config.yaml
n_layer: 10
d_model: 224
n_experts: 128
experts_per_token: 6
d_expert: 32
d_shared_expert: 192
activation: "swiglu"
moe_layers: [0, 1, 2, 3, 4, 5, 6, 7, 8, 9]
router_score: "softmax"
normalize_top_k: false
routed_scale: 4.62
balance_loss: 0.00016
balance_bias: true
router_noise: 0.05
router_cosine_scale: 14.0
n_groups: 8
groups_per_token: 3
init_std_router: 0.0231
lr_router: 0.000974
vocab_size: 8192
norm: "rmsnorm"
norm_eps: 1e-06
tie_embeddings: true
optimizer: "adamw"
lr: 0.00118
beta1: 0.9
beta2: 0.99
grad_clip: 1.0
batch_tokens: [32768, 65536, 131072, 262144]
seq_len: 2048
train_tokens: 449200000
steps: 4384
dataset: "wikipedia_en"
Below are experts of layer 6 (counted from 0) of a mixture-of-experts language model. Rows are named router (the router's row for the expert), down (a neuron's output weights, with its number) and show model dimensions 0-223. Each number is 50 + 12 x the weight over its row's rms, rounded and kept within 0 to 99.
After each expert's rows: a language model's description of what the expert responds to. This comes from a sample of Wikipedia text that the model never trained on.

# expert 55
router:26 49 49 53 44 44 49 45 60 32 31 48 43 71 52 45 70 57 60 34 40 41 37 43 50 41 69 46 41 57 50 76 54 54 26 56 80 74 63 82 48 53 49 58 45 60 42 26 47 55 44 68 63 56 49 49 42 59 38 39 54 42 39 58 39 46 40 34 54 38 48 34 44 45 64 27 45 49 48 48 59 57 39 33 57 48 36 46 31 42 49 34 43 62 56 52 64 44 51 45 52 55 62 30 53 56 44 63 42 48 58 44 42 42 57 51 29 40 55 57 50 45 48 57 29 49 68 72 52 23 41 54 50 41 30 49 57 47 56 52 45 50 53 60 35 48 66 55 56 41 59 48 59 67 75 55 57 57 69 46 70 51 34 35 53 55 46 77 40 41 55 26 56 45 71 32 55 55 35 37 73 50 52 39 29 58 68 38 49 36 37 59 40 19 52 62 71 51 66 50 29 53 67 58 41 53 49 38 69 24 54 41 46 31 72 41 35 47 51 44 36 43 53 29
down0:54 44 47 62 46 47 44 42 43 42 61 66 49 44 55 44 50 52 61 79 34 42 57 20 46 43 55 64 67 65 41 47 53 52 72 43 50 45 56 29 68 58 46 45 57 55 28 52 36 62 40 50 53 56 53 52 50 80 31 39 41 41 57 74 21 31 48 47 46 58 59 60 59 27 35 30 65 53 49 51 44 27 45 66 48 39 81 57 51 51 61 37 28 53 39 32 67 54 48 55 50 43 61 37 54 70 47 46 43 57 54 39 72 42 66 59 52 61 65 72 43 59 50 39 39 43 41 38 36 47 29 60 36 53 66 53 42 40 45 47 73 18 34 39 75 69 34 56 46 37 62 45 60 53 56 56 46 56 53 52 53 60 65 46 47 50 64 54 30 50 73 33 50 39 55 49 64 50 46 48 56 66 51 54 52 25 48 62 40 65 29 51 74 46 51 47 51 65 51 41 59 60 47 43 50 70 55 58 48 62 53 29 44 73 53 48 57 42 73 26 52 68 62 62
Early word pieces after a first stem, mostly ini in administrator and clinical, plus emer, Pre-lu-de, Rest-ing, in academic biographies.

# expert 39
router:65 26 33 54 76 55 38 48 53 60 62 49 52 44 59 64 30 46 73 39 42 66 51 49 41 52 41 61 57 49 46 41 47 56 58 41 83 55 69 64 55 76 54 47 57 38 55 45 43 54 61 60 34 52 43 41 46 47 37 52 43 34 52 34 68 54 61 49 51 53 48 46 68 40 51 66 50 45 60 51 48 38 58 39 40 36 44 50 41 54 63 50 52 56 39 43 16 75 44 43 66 37 55 48 41 50 23 64 58 69 36 56 56 43 34 46 63 63 47 62 25 50 39 41 42 64 40 51 56 48 28 67 57 47 75 59 66 74 42 40 44 49 36 46 56 40 48 39 68 68 40 55 57 50 56 40 25 45 45 53 72 58 31 33 67 37 47 53 50 50 47 61 81 43 38 30 69 50 79 40 37 47 63 75 52 45 72 35 47 45 43 44 51 59 60 54 52 28 57 51 60 47 29 51 45 44 49 52 76 38 43 47 64 48 49 45 37 47 80 50 31 54 61 49
down0:67 48 49 45 44 39 55 35 34 63 69 51 19 60 53 59 38 52 60 49 43 54 79 65 45 56 58 37 47 66 51 34 29 82 76 60 62 76 46 59 54 50 45 50 67 44 45 53 38 52 35 57 32 28 40 61 43 39 37 49 49 31 23 53 64 51 66 45 56 70 39 53 70 47 51 57 65 43 52 63 38 35 56 41 47 62 43 49 51 67 66 58 37 56 55 53 40 67 64 59 46 40 42 71 23 55 52 61 57 32 55 58 60 37 35 43 53 72 44 67 41 47 45 49 51 49 46 62 43 45 41 44 53 56 83 50 48 64 57 50 61 61 53 47 43 48 43 50 48 55 33 49 39 64 41 38 43 41 41 61 75 57 54 53 48 59 58 53 44 62 54 62 71 38 45 29 46 45 53 57 29 55 69 59 40 46 71 39 32 53 49 47 47 43 53 44 46 74 61 55 28 40 44 65 50 10 50 50 86 45 42 53 43 48 48 43 42 43 59 54 45 43 68 33
Given names like John, David, William and the period after a middle initial (William T.), in biographies, casts and lists.

# expert 19
router:37 65 47 48 71 66 63 34 31 38 44 65 77 45 58 58 34 65 47 45 59 59 57 57 51 50 62 59 59 27 43 49 71 56 47 60 33 50 58 39 58 61 48 53 46 37 51 58 48 57 43 44 33 60 48 52 34 58 50 34 46 50 53 40 68 72 39 57 42 56 21 65 62 53 50 56 53 50 37 65 32 35 68 32 55 46 47 76 55 48 37 42 67 23 35 49 54 59 51 42 47 44 93 62 35 50 61 60 58 70 35 52 47 55 44 70 61 66 59 49 38 43 37 45 40 23 40 30 58 53 48 50 56 59 57 61 28 56 62 56 35 32 56 63 66 32 46 54 42 39 60 48 63 63 48 36 77 54 65 53 52 57 59 51 60 41 48 51 56 50 52 40 45 40 72 72 36 48 45 64 75 38 52 41 63 37 47 53 57 44 35 35 49 61 52 39 76 52 67 43 59 52 41 36 56 55 68 68 50 55 53 65 60 57 21 60 57 46 58 40 59 68 53 39
down0:53 49 46 49 43 29 70 46 38 74 47 28 50 36 56 42 42 49 57 53 60 57 33 78 56 65 43 35 50 66 43 57 59 31 51 48 57 51 59 81 49 60 40 68 53 69 58 30 39 65 46 56 56 36 51 44 60 28 51 54 62 50 50 63 32 22 42 35 62 48 37 72 42 51 46 73 54 60 24 64 69 51 37 51 51 69 54 53 41 37 62 50 56 67 45 39 33 41 42 46 55 50 55 64 70 65 33 65 61 58 48 52 47 39 52 41 49 48 47 57 45 50 60 32 70 61 36 50 37 44 36 29 21 39 44 48 47 51 24 58 67 21 52 49 69 51 50 62 61 47 44 59 61 41 54 57 48 66 74 49 64 52 53 64 45 65 44 65 39 40 52 51 38 43 34 55 59 42 37 60 62 62 50 46 29 64 49 54 36 64 63 59 42 69 60 50 60 69 44 68 20 41 52 37 63 50 51 55 75 53 59 25 53 51 66 57 45 40 67 47 47 40 52 56
Determiners and pronouns opening a clause after a period, comma or introductory phrase: the, The, his, its, their, He, It.

# expert 47
router:66 31 50 58 30 61 46 49 63 37 44 26 54 64 32 47 38 41 53 61 36 49 52 47 45 52 41 39 42 58 44 45 47 40 49 51 57 55 61 53 54 61 38 72 53 53 58 68 61 49 34 44 38 29 38 36 33 65 58 58 57 51 60 69 64 27 53 32 46 41 38 38 46 45 67 48 54 62 69 58 59 52 70 40 52 56 52 33 50 44 54 48 65 53 68 69 28 52 46 41 43 42 63 41 72 35 53 54 58 53 40 53 56 48 27 36 59 39 37 35 56 36 54 44 39 34 50 62 58 49 53 37 38 35 52 65 41 60 56 47 51 64 54 67 27 64 56 31 71 65 37 50 55 28 55 53 56 36 39 43 72 53 33 39 73 55 61 52 33 43 44 37 45 53 62 46 43 32 56 24 50 76 48 56 46 41 43 45 55 58 41 73 69 37 52 55 37 44 34 47 46 87 58 57 65 36 40 80 51 43 45 54 39 54 62 72 43 57 51 79 58 79 63 62
down0:61 48 64 82 51 71 67 34 48 45 47 25 43 94 26 39 37 34 58 56 65 47 56 55 40 46 56 42 91 65 57 48 51 40 35 48 62 55 67 54 30 74 61 62 54 46 35 58 49 63 37 48 35 74 36 36 42 51 41 45 41 61 54 30 59 57 63 53 39 62 62 54 52 50 57 72 59 59 51 38 33 56 63 68 48 57 58 51 53 54 52 53 34 66 55 46 53 28 47 49 44 42 66 38 42 43 64 44 58 42 37 34 66 59 15 39 43 46 47 70 44 33 57 63 51 50 42 33 41 57 46 51 58 40 57 65 65 47 47 50 59 75 49 51 56 51 47 42 53 52 47 43 25 54 55 65 63 50 30 54 47 57 47 44 58 38 55 40 28 46 44 50 58 41 32 33 42 52 57 30 51 33 48 38 54 57 51 38 75 63 36 67 46 31 47 33 46 59 43 61 55 47 46 58 55 42 53 57 51 52 45 35 63 46 46 47 59 50 78 29 29 44 53 36
Separators and short capital abbreviations in sports standings and code tables, such as W; D; L, GF, MF, FW, country codes.

# expert 26
router:47 65 50 37 28 48 63 70 54 70 72 76 60 52 41 57 35 51 48 58 62 42 40 64 44 68 59 44 41 54 70 36 63 45 42 43 16 59 54 39 53 44 46 42 50 53 43 68 48 46 53 45 41 43 48 53 50 51 62 45 31 61 53 42 52 73 40 58 59 37 40 69 78 70 61 58 54 55 65 51 49 32 63 53 55 53 48 59 71 46 62 47 50 47 45 40 32 57 60 51 29 47 65 50 68 53 34 65 57 48 45 61 63 51 46 62 45 30 55 51 32 59 40 53 31 29 39 32 49 54 20 53 73 51 57 61 58 49 73 39 64 59 37 46 59 59 68 62 30 71 44 53 54 42 36 58 37 72 51 33 53 46 39 32 62 50 60 37 47 35 54 51 49 50 40 53 31 39 61 57 25 56 57 46 46 34 41 59 54 47 62 45 58 27 57 51 70 43 54 43 50 78 58 58 35 15 56 36 52 36 39 40 45 65 43 73 57 46 51 38 23 50 55 54
down0:45 65 20 42 53 41 47 40 63 54 53 48 80 66 35 60 42 51 43 63 47 68 38 69 62 62 60 29 39 45 74 36 56 56 59 48 55 52 49 55 39 55 34 29 34 31 58 63 55 59 36 50 38 56 41 52 43 50 69 27 52 59 51 56 71 26 43 49 54 32 42 42 67 47 54 44 40 48 43 41 34 44 61 59 36 28 54 38 59 59 48 60 56 46 74 77 40 52 55 47 45 50 66 55 50 49 37 63 55 55 56 61 46 36 21 50 49 38 52 37 39 31 67 45 29 47 68 49 53 45 43 54 47 53 43 41 38 36 75 55 44 33 61 23 41 61 34 56 61 55 32 57 50 63 42 36 50 45 45 74 55 38 42 46 69 59 43 65 35 30 55 50 29 41 54 32 47 54 34 56 64 33 56 47 53 52 68 52 45 53 47 84 34 31 56 33 59 73 48 66 47 62 55 46 47 45 46 48 40 47 42 36 71 44 30 42 58 44 43 50 72 71 44 51
Pipe separators and cell values in wiki tables such as election results, award nominations, and climate data; also some "the" in prose.

# expert 59
router:72 47 63 61 45 45 47 45 54 34 55 68 69 52 62 66 48 62 46 43 52 52 52 56 58 55 58 53 73 44 68 60 61 34 63 60 24 60 51 28 56 51 49 68 45 69 56 56 54 59 59 50 40 52 64 66 59 49 53 50 43 46 37 61 58 36 45 55 34 51 34 64 65 46 68 30 62 35 54 36 47 48 69 31 48 48 53 49 35 66 44 53 35 29 58 39 37 52 60 50 15 24 66 57 42 57 42 59 59 70 72 59 62 35 70 19 58 27 40 36 66 39 64 30 66 60 40 48 65 44 48 25 35 46 62 57 40 52 52 60 30 67 64 70 49 31 57 49 50 47 54 51 40 42 40 44 50 34 45 49 27 59 60 49 65 60 55 32 34 57 35 44 56 41 62 41 63 35 64 53 53 38 74 62 53 59 25 45 37 44 46 44 44 56 52 48 53 44 60 53 52 56 71 63 52 28 47 55 41 48 72 60 40 40 39 37 61 47 30 60 51 53 38 52
down0:67 57 51 51 50 55 33 68 70 55 53 17 48 53 57 61 42 45 63 41 48 38 58 72 42 38 29 58 58 66 64 45 71 39 39 46 54 40 59 49 56 70 55 50 54 49 74 60 55 60 41 50 54 37 60 40 62 55 32 36 51 38 50 53 67 59 45 53 64 65 50 64 55 54 48 48 43 53 62 59 49 44 47 89 36 58 42 32 47 45 38 58 33 51 50 42 58 71 42 64 40 27 62 13 50 55 23 50 57 50 44 75 40 50 42 54 61 55 54 40 58 61 44 54 69 57 43 51 34 64 59 50 65 65 49 67 38 67 55 58 54 48 35 61 51 40 42 55 70 42 59 56 55 44 62 49 57 50 55 56 42 67 64 43 47 61 43 33 72 47 47 46 37 29 48 32 54 44 37 32 53 64 30 74 43 51 45 67 43 49 34 36 23 59 56 52 58 76 54 71 42 28 59 40 38 49 41 70 57 48 65 54 68 48 61 27 53 49 62 33 72 45 47 42
Pipes and dashes in medal, award and match-result tables, plus words like Bronze, Silver, medal, Olympic, Best, 1st.

# expert 10
router:35 57 51 40 48 69 56 45 32 64 54 53 59 44 42 49 50 48 50 53 47 47 66 50 53 46 38 66 47 52 38 54 62 54 46 44 49 48 51 33 57 51 47 58 36 41 53 64 71 39 46 24 58 49 31 36 61 59 58 55 35 53 33 48 58 60 52 79 50 39 20 48 58 48 43 61 60 38 58 81 48 73 48 42 38 25 52 40 57 61 45 53 68 58 54 56 45 41 39 49 61 68 50 69 62 66 59 56 59 34 25 34 21 66 58 44 59 52 64 32 53 74 44 54 80 43 35 54 57 60 51 56 44 50 59 41 55 56 52 56 46 38 69 60 52 59 54 47 47 43 65 54 59 26 57 55 67 47 39 68 38 36 63 55 43 40 46 43 46 50 46 54 44 25 30 72 47 53 78 22 33 35 42 34 56 67 48 42 63 62 49 50 61 63 47 45 40 76 43 48 60 65 49 17 54 55 55 69 58 56 58 60 53 26 51 56 67 46 64 26 71 53 41 48
down0:30 60 50 48 45 51 68 41 29 57 32 77 46 60 53 50 38 61 46 56 50 82 58 34 46 62 50 54 41 47 68 18 41 37 62 56 57 47 50 00 65 48 68 49 55 55 34 72 61 56 42 49 46 54 44 38 43 44 42 25 45 47 34 43 28 60 49 41 67 62 59 61 61 63 32 40 25 43 64 37 58 66 47 60 48 55 68 55 47 45 41 61 30 50 62 49 74 48 65 41 32 50 55 45 31 45 54 27 47 41 50 48 52 44 41 61 34 55 43 45 56 49 65 56 44 35 50 40 59 54 53 46 67 72 47 54 66 64 44 77 30 42 45 46 65 45 53 46 61 31 51 53 64 73 51 44 42 56 66 69 52 53 45 64 41 28 51 50 55 47 43 30 63 62 41 70 53 46 45 61 34 50 42 28 43 61 50 39 57 46 34 26 61 54 65 51 55 49 59 46 56 39 41 43 57 30 73 41 33 35 64 51 59 39 55 45 57 63 47 46 40 46 55 53
Conjunctions and commas joining clauses or list items, such as and, but, or, which, until, especially than after comparatives.

# expert 7
router:60 51 71 49 45 45 44 51 51 48 64 11 54 64 36 43 55 36 42 50 48 38 42 63 55 71 41 60 19 44 58 35 55 43 34 26 49 47 54 54 41 55 58 32 50 42 49 52 41 31 45 56 58 49 43 55 62 58 63 55 43 67 60 88 47 51 55 47 69 45 50 58 51 59 53 42 69 48 56 52 34 83 51 12 38 41 52 53 44 64 49 59 55 49 36 55 38 50 60 36 39 50 46 60 67 69 20 26 60 80 44 65 64 53 51 48 55 38 28 36 54 55 51 57 44 30 54 56 56 39 55 21 75 58 56 44 55 55 62 52 51 57 37 50 38 37 43 40 42 48 55 52 56 43 42 41 59 44 66 52 52 44 23 52 57 76 53 56 44 31 54 46 52 30 41 48 40 50 65 45 50 56 32 62 62 52 50 55 64 34 73 68 46 48 44 36 51 43 40 74 66 58 66 52 73 34 41 58 46 65 53 58 54 57 48 60 71 60 49 55 63 53 39 39
down0:47 56 53 36 50 59 49 53 48 74 64 58 39 51 25 41 46 65 48 43 64 55 58 42 49 74 42 60 66 75 66 24 25 60 40 25 49 54 62 32 57 48 49 47 38 70 66 68 43 65 61 45 48 60 51 48 63 56 60 41 47 48 42 33 42 54 48 42 53 48 68 78 46 34 55 50 57 63 54 45 62 54 52 64 35 44 75 38 34 53 47 38 53 48 63 48 53 69 44 48 38 55 49 43 46 54 36 50 36 55 42 69 33 39 36 54 71 61 49 50 62 26 37 40 63 41 27 17 70 53 50 51 56 70 49 62 35 61 53 51 50 63 34 46 68 49 29 56 58 42 64 38 52 55 47 52 33 47 45 44 61 57 57 44 29 44 53 31 24 24 71 33 44 48 46 49 63 58 54 54 62 30 32 45 47 58 39 43 37 43 40 51 53 60 54 33 46 56 57 45 27 33 56 38 32 49 53 55 49 39 40 56 48 52 31 44 58 29 51 21 72 37 38 36
Digit pieces inside numbers in tables, coordinates, postal codes and percentages, e.g. 39 in 39130, 66 in .667, 13 in 13.3%.

# expert 6
router:49 41 47 47 32 42 72 51 48 31 63 24 53 84 56 45 52 32 46 54 53 59 29 87 51 35 50 49 27 57 62 37 50 45 61 54 60 29 42 49 58 67 56 51 44 40 61 52 50 53 48 38 52 53 48 42 65 76 36 41 35 66 65 54 31 83 42 50 40 58 42 40 71 47 47 45 65 37 55 48 29 51 47 55 52 46 48 32 50 58 43 49 51 57 27 57 28 60 37 37 43 59 50 48 59 56 46 49 47 40 62 34 85 46 37 51 54 55 64 51 43 76 36 36 28 42 43 51 62 54 42 45 83 39 46 50 57 64 54 49 34 51 44 47 40 63 73 47 55 57 54 38 56 30 44 31 68 41 48 51 51 53 49 75 48 47 44 64 46 60 68 29 34 54 38 43 45 49 48 42 40 41 45 50 45 63 27 45 72 56 52 49 50 46 71 39 57 70 62 43 55 60 64 57 42 54 28 54 65 43 63 49 61 59 55 34 81 54 48 56 55 66 54 59
down0:31 68 44 27 51 54 52 45 47 66 59 65 59 33 72 54 68 51 38 47 57 22 60 50 36 70 30 40 34 53 33 51 50 59 57 66 49 62 38 44 61 43 42 41 68 57 50 32 62 72 48 53 44 44 45 49 54 24 45 49 50 34 48 40 45 21 35 55 52 45 41 30 61 48 38 41 57 42 51 28 58 52 19 43 34 60 48 51 54 42 68 61 49 66 49 49 68 46 42 43 44 32 44 44 52 56 45 61 58 69 52 39 47 44 63 33 69 56 44 51 67 60 46 81 58 43 47 53 42 39 42 50 39 49 43 31 61 61 28 52 48 52 36 48 72 39 46 53 49 36 61 30 38 62 71 66 45 51 43 32 42 32 21 53 58 54 53 42 61 49 39 66 44 54 45 37 51 39 56 46 33 41 40 31 64 37 51 64 47 36 56 65 31 60 68 42 39 32 61 40 36 35 48 44 42 54 58 46 50 60 43 43 78 66 35 40 49 58 38 39 71 31 68 38
LaTeX delimiters and symbols ($, \, {), currency and amounts (£, million, billion), and digit pieces inside coordinates, IDs and year ranges.

# expert 2
router:63 39 56 57 31 34 52 51 38 47 68 27 63 37 15 37 71 37 40 51 64 27 46 45 48 58 54 65 50 61 27 53 46 64 38 50 57 63 58 60 41 46 44 56 55 56 53 37 64 59 47 58 52 51 60 68 59 40 55 57 56 75 69 49 49 39 63 54 52 33 42 56 42 35 48 31 20 76 43 39 64 36 38 54 55 54 44 35 24 39 56 50 66 41 36 49 71 41 50 48 70 61 50 45 68 54 48 77 51 38 41 43 15 57 58 46 57 43 60 70 62 57 74 62 38 45 56 58 55 41 50 70 27 62 32 39 60 36 59 52 51 32 55 51 67 38 56 42 68 32 54 71 50 43 52 44 40 57 50 52 60 41 50 36 62 47 35 51 51 40 36 31 55 59 57 41 39 42 43 66 63 65 63 48 49 54 46 49 46 48 37 78 55 39 36 65 45 57 33 35 58 54 48 37 58 54 62 29 52 64 54 27 37 54 43 39 48 52 52 36 62 46 42 29
down0:68 71 60 26 42 55 47 51 43 69 55 38 58 71 41 49 62 61 56 58 42 49 64 56 55 57 72 66 52 60 43 53 54 35 55 73 36 33 49 52 31 32 48 63 43 51 77 75 51 38 53 55 57 49 62 34 45 60 65 50 41 32 36 54 59 52 59 54 47 34 34 58 39 68 46 65 60 41 70 61 47 48 55 34 41 41 49 42 33 67 46 56 50 26 57 38 59 46 55 54 42 58 64 46 35 46 87 49 44 57 67 42 52 48 60 47 41 63 47 59 65 54 52 57 65 49 57 73 56 64 46 59 51 44 35 37 53 58 67 66 32 54 50 52 49 33 48 45 47 54 42 56 25 50 63 64 53 59 92 35 50 65 30 51 49 44 44 44 44 47 59 63 56 35 31 51 52 39 46 52 32 52 24 36 75 43 56 57 51 54 71 59 53 42 37 59 35 41 44 42 43 53 57 57 33 55 57 51 81 60 27 48 44 71 58 43 51 45 24 57 48 26 44 70
Early pieces of common words split into parts, often after a prefix, such as cons-equ-ences, other-w-ise, fr-ustrating, leg-end.

# expert 1
router:49 37 50 52 54 49 56 69 55 56 50 53 58 57 47 54 44 53 51 63 54 27 38 55 39 57 47 40 57 40 39 42 46 33 55 52 50 21 42 44 35 63 43 23 37 35 36 54 48 50 56 62 63 62 62 57 54 52 48 38 47 65 56 19 66 57 32 38 39 57 74 51 38 64 29 56 38 70 46 13 63 61 37 45 56 71 40 60 41 40 52 70 31 73 59 37 54 26 63 59 41 55 39 63 49 57 71 59 53 44 53 56 49 45 45 58 44 57 58 56 56 46 36 64 73 66 56 53 55 50 50 51 49 53 43 50 60 35 63 58 61 56 55 73 56 69 83 40 70 43 39 43 27 40 47 57 58 54 58 49 37 76 53 64 46 58 35 39 65 61 64 56 58 67 48 53 44 65 52 58 53 48 28 51 49 54 60 70 41 29 62 41 62 69 61 37 62 67 67 42 52 44 64 70 56 50 61 39 63 50 42 69 74 58 33 60 56 23 39 48 44 56 61 37
down0:57 54 60 52 49 64 52 32 51 39 48 61 79 59 37 54 55 74 35 47 59 47 44 45 46 55 61 54 31 60 31 42 53 60 52 49 67 46 62 51 34 42 35 54 47 46 39 39 40 63 38 56 44 48 50 83 46 60 36 42 28 51 56 37 56 64 61 52 46 46 52 50 44 66 63 48 41 57 60 58 43 40 70 60 42 68 53 48 32 57 59 17 45 37 54 58 49 43 45 19 66 64 63 44 62 50 35 54 55 51 63 23 29 63 51 50 49 62 61 59 42 59 47 49 31 55 41 30 54 39 82 55 72 45 55 43 35 49 48 56 65 47 51 49 53 32 37 49 70 56 45 27 67 75 51 50 55 71 63 47 62 39 51 47 49 32 33 40 27 56 45 55 43 29 54 52 60 45 51 41 47 44 56 64 45 53 46 43 46 43 54 63 34 39 75 50 69 65 40 29 43 47 60 42 35 68 35 14 53 56 34 65 35 61 52 36 36 53 27 35 64 56 62 45
Word-final suffixes such as s, es, ations and head nouns ending section titles, e.g. "Technical information", "Career", the "=" closing "==Gallery==".

# expert 14
router:68 35 40 53 55 39 54 58 50 60 64 50 22 41 39 61 61 43 39 82 51 44 57 31 42 34 45 52 49 42 45 29 50 44 49 42 39 45 65 50 39 54 41 34 35 50 46 44 53 53 54 65 56 52 61 61 63 45 56 60 43 57 55 48 56 38 41 33 64 67 50 54 22 47 38 45 54 54 46 32 58 51 23 48 45 43 46 35 37 52 62 49 56 41 56 55 48 68 36 40 53 52 45 53 55 42 68 42 53 58 54 63 80 51 54 49 55 56 39 54 62 34 76 44 51 72 69 41 36 50 59 77 56 43 63 43 37 37 47 99 59 39 42 67 45 55 55 38 70 48 42 25 40 23 48 53 55 52 66 44 48 76 68 33 40 55 42 50 49 49 60 49 35 55 66 50 45 65 51 49 81 43 42 55 48 31 62 40 44 48 63 37 70 42 33 52 46 70 55 48 23 49 24 56 43 42 64 41 60 55 61 53 55 62 40 58 66 47 48 67 43 27 52 49
down0:55 38 42 42 54 51 49 36 43 47 35 33 33 37 44 64 60 44 27 49 42 51 26 49 54 74 51 61 64 77 37 29 40 57 62 62 48 25 29 46 40 23 46 48 48 52 45 61 44 55 44 47 57 51 53 47 55 50 28 46 40 57 57 60 45 51 53 53 44 61 56 49 44 47 60 55 42 48 57 45 59 23 30 57 30 53 48 57 46 50 58 30 62 38 51 56 72 54 48 56 24 10 53 34 41 62 55 48 46 55 44 49 63 47 65 49 39 34 41 59 47 47 33 46 66 37 47 45 47 49 50 59 58 60 27 46 63 44 45 42 44 48 49 33 37 58 43 51 50 40 33 38 39 57 51 65 59 38 56 39 59 48 51 58 49 25 39 52 43 46 44 59 56 35 33 52 39 45 51 63 61 21 50 44 28 68 83 69 45 48 70 44 44 32 46 69 56 41 24 54 53 75 50 58 47 36 55 20 48 70 28 28 60 37 46 36 49 46 58 33 24 50 46 36
Base-form verbs, mostly after "to", "not" or a subject pronoun, e.g. to warn, to suit, decided to name, helped to show.

# expert 41
router:55 42 32 48 50 87 43 54 30 58 35 53 69 68 46 53 64 35 50 52 33 48 55 41 63 67 31 41 36 42 44 39 54 44 64 59 49 63 46 85 63 46 59 63 36 52 40 33 46 57 32 52 43 59 49 63 45 70 45 62 57 66 61 31 67 34 57 49 66 39 22 53 49 69 42 44 65 50 71 65 55 53 54 38 43 32 28 50 42 43 48 42 64 46 34 55 62 75 60 43 46 45 44 39 73 55 51 50 65 38 35 53 49 53 63 48 48 45 31 48 67 51 62 58 54 48 56 52 55 55 32 42 46 51 54 48 42 58 47 35 44 46 35 48 37 44 43 27 39 56 46 68 61 51 33 44 32 39 63 37 45 51 61 38 68 55 53 88 43 55 40 42 75 49 54 33 53 50 48 36 25 40 82 67 49 62 60 49 43 49 39 45 29 45 44 38 33 34 61 47 41 62 49 55 47 37 35 40 64 59 72 54 40 34 64 51 26 41 40 58 50 55 43 54
down0:52 57 53 63 39 70 56 24 63 43 40 63 62 42 60 40 48 56 29 74 49 30 27 77 60 59 32 38 61 53 43 50 43 35 56 72 44 43 40 42 40 56 41 45 44 55 60 47 45 49 22 23 43 68 47 35 61 55 40 51 36 46 52 36 37 63 59 37 41 64 54 69 72 42 81 52 58 58 56 33 36 65 54 52 46 30 72 53 41 35 50 56 76 65 38 59 69 23 32 59 36 57 49 55 50 50 56 44 58 54 61 53 50 39 63 48 48 38 29 50 52 72 56 57 40 41 58 37 35 34 54 41 46 56 72 52 39 41 45 27 48 56 45 32 32 56 58 61 49 56 68 33 44 45 68 36 55 74 65 60 51 52 28 35 46 62 22 45 46 37 52 46 58 54 40 50 63 45 46 47 43 62 41 49 56 30 53 61 56 55 58 72 41 57 46 51 45 47 52 52 42 45 39 51 50 58 44 54 46 46 59 35 60 50 39 49 55 60 42 48 76 19 43 25
Initial capital letters or short opening pieces of names and words at line or quote starts, such as T, S, Sh, Gu.

# expert 3
router:33 62 78 66 38 46 52 47 32 84 61 49 56 67 45 61 70 48 44 41 58 62 56 49 42 29 15 50 39 51 41 32 50 87 38 38 41 59 55 11 44 31 46 47 43 46 40 60 62 53 47 27 47 69 29 47 59 46 54 52 44 64 40 59 45 53 32 51 52 46 68 34 53 50 53 67 54 38 55 45 36 48 46 49 45 28 40 49 59 47 40 59 78 70 54 63 54 36 30 63 73 41 48 59 62 44 62 44 53 47 43 62 32 48 27 37 47 61 49 42 57 56 44 54 82 66 33 42 53 63 36 61 41 51 63 33 51 45 44 30 62 51 60 51 45 33 51 39 44 66 53 63 47 35 41 61 58 39 42 55 53 47 39 49 43 37 60 45 53 64 54 49 63 27 29 41 40 62 50 56 33 30 26 24 51 58 61 42 55 59 45 50 43 64 38 42 47 59 47 51 55 51 60 32 43 53 60 56 44 68 43 64 50 52 46 56 56 53 54 27 46 63 63 48
down0:65 63 53 42 68 65 49 47 39 48 35 54 43 58 45 64 56 22 67 46 50 50 39 58 43 68 54 56 68 60 66 44 42 45 66 52 35 60 59 74 51 35 53 52 51 48 36 37 49 46 37 65 44 45 89 47 49 70 65 52 73 57 39 66 71 53 51 43 47 38 44 48 44 49 38 41 62 63 49 45 47 33 59 72 48 53 70 42 63 48 59 63 57 39 54 62 41 51 52 27 57 50 61 65 36 47 53 56 55 55 48 36 58 44 50 63 56 50 42 73 72 62 38 51 45 56 57 54 63 50 35 23 39 48 44 45 54 52 47 43 46 66 30 33 55 50 45 75 51 53 56 49 48 66 47 60 36 51 58 50 50 51 61 40 49 12 63 65 74 57 52 48 50 16 44 49 51 56 54 36 44 65 72 33 50 46 31 54 52 62 47 49 43 67 51 52 42 41 43 54 47 61 46 52 43 67 48 57 45 56 51 37 40 18 63 32 02 57 54 46 42 62 79 51
Commas, and, but, although, while, or possessive 's and adverb endings like -ly, -ally in running prose, e.g. "prices for bread and", "record's".

# expert 18
router:48 44 61 47 35 59 53 83 43 36 52 41 33 60 29 43 42 57 38 64 41 54 41 73 38 67 42 53 46 55 53 58 44 28 64 67 42 44 52 54 44 37 25 48 51 52 52 54 43 47 52 61 37 61 56 19 53 55 73 72 44 58 47 46 57 46 41 38 60 54 34 73 53 62 47 48 38 56 65 49 58 50 64 53 61 58 54 40 60 56 34 49 43 45 48 53 53 42 72 57 38 44 47 24 52 67 25 45 44 73 56 39 50 55 42 41 43 53 64 54 42 38 49 24 61 28 46 59 49 30 55 27 40 42 49 50 77 35 62 54 67 64 34 63 37 54 53 43 54 61 35 49 46 51 46 47 49 24 58 41 65 77 67 41 62 52 53 59 63 32 50 45 36 76 32 49 33 64 54 49 61 44 65 61 60 45 39 40 65 69 60 50 56 63 41 41 53 76 45 55 46 68 59 74 26 39 38 44 42 25 42 64 52 67 44 59 38 63 46 68 51 65 60 55
down0:37 35 57 35 36 57 54 50 45 48 46 44 53 53 51 29 46 33 51 25 56 49 71 41 42 68 42 38 51 73 52 47 34 68 50 54 51 54 40 48 62 39 56 68 71 36 57 41 38 58 60 26 70 31 42 35 46 51 47 28 36 66 42 64 51 39 38 53 51 40 35 61 69 69 55 64 71 42 46 44 46 56 54 58 59 45 48 42 58 47 53 36 54 35 55 67 53 36 63 27 48 49 44 68 53 30 57 42 69 56 68 39 64 25 48 63 61 71 53 61 33 48 42 38 57 36 60 66 48 78 65 30 36 43 16 66 51 37 42 51 57 36 37 35 38 69 56 39 43 37 64 63 45 39 40 46 53 47 62 34 50 60 53 41 51 51 49 52 59 60 63 40 62 39 39 53 46 53 44 32 48 63 41 65 47 58 56 54 57 52 55 54 29 57 31 42 65 51 25 32 55 62 77 60 54 55 45 56 28 36 68 58 30 39 47 61 51 54 25 39 41 64 57 35
Periods and colons in abbreviations and infobox fields, like (pen.), (m. 1934), c. 1363, Date of birth:, plus field labels like Genre and Website.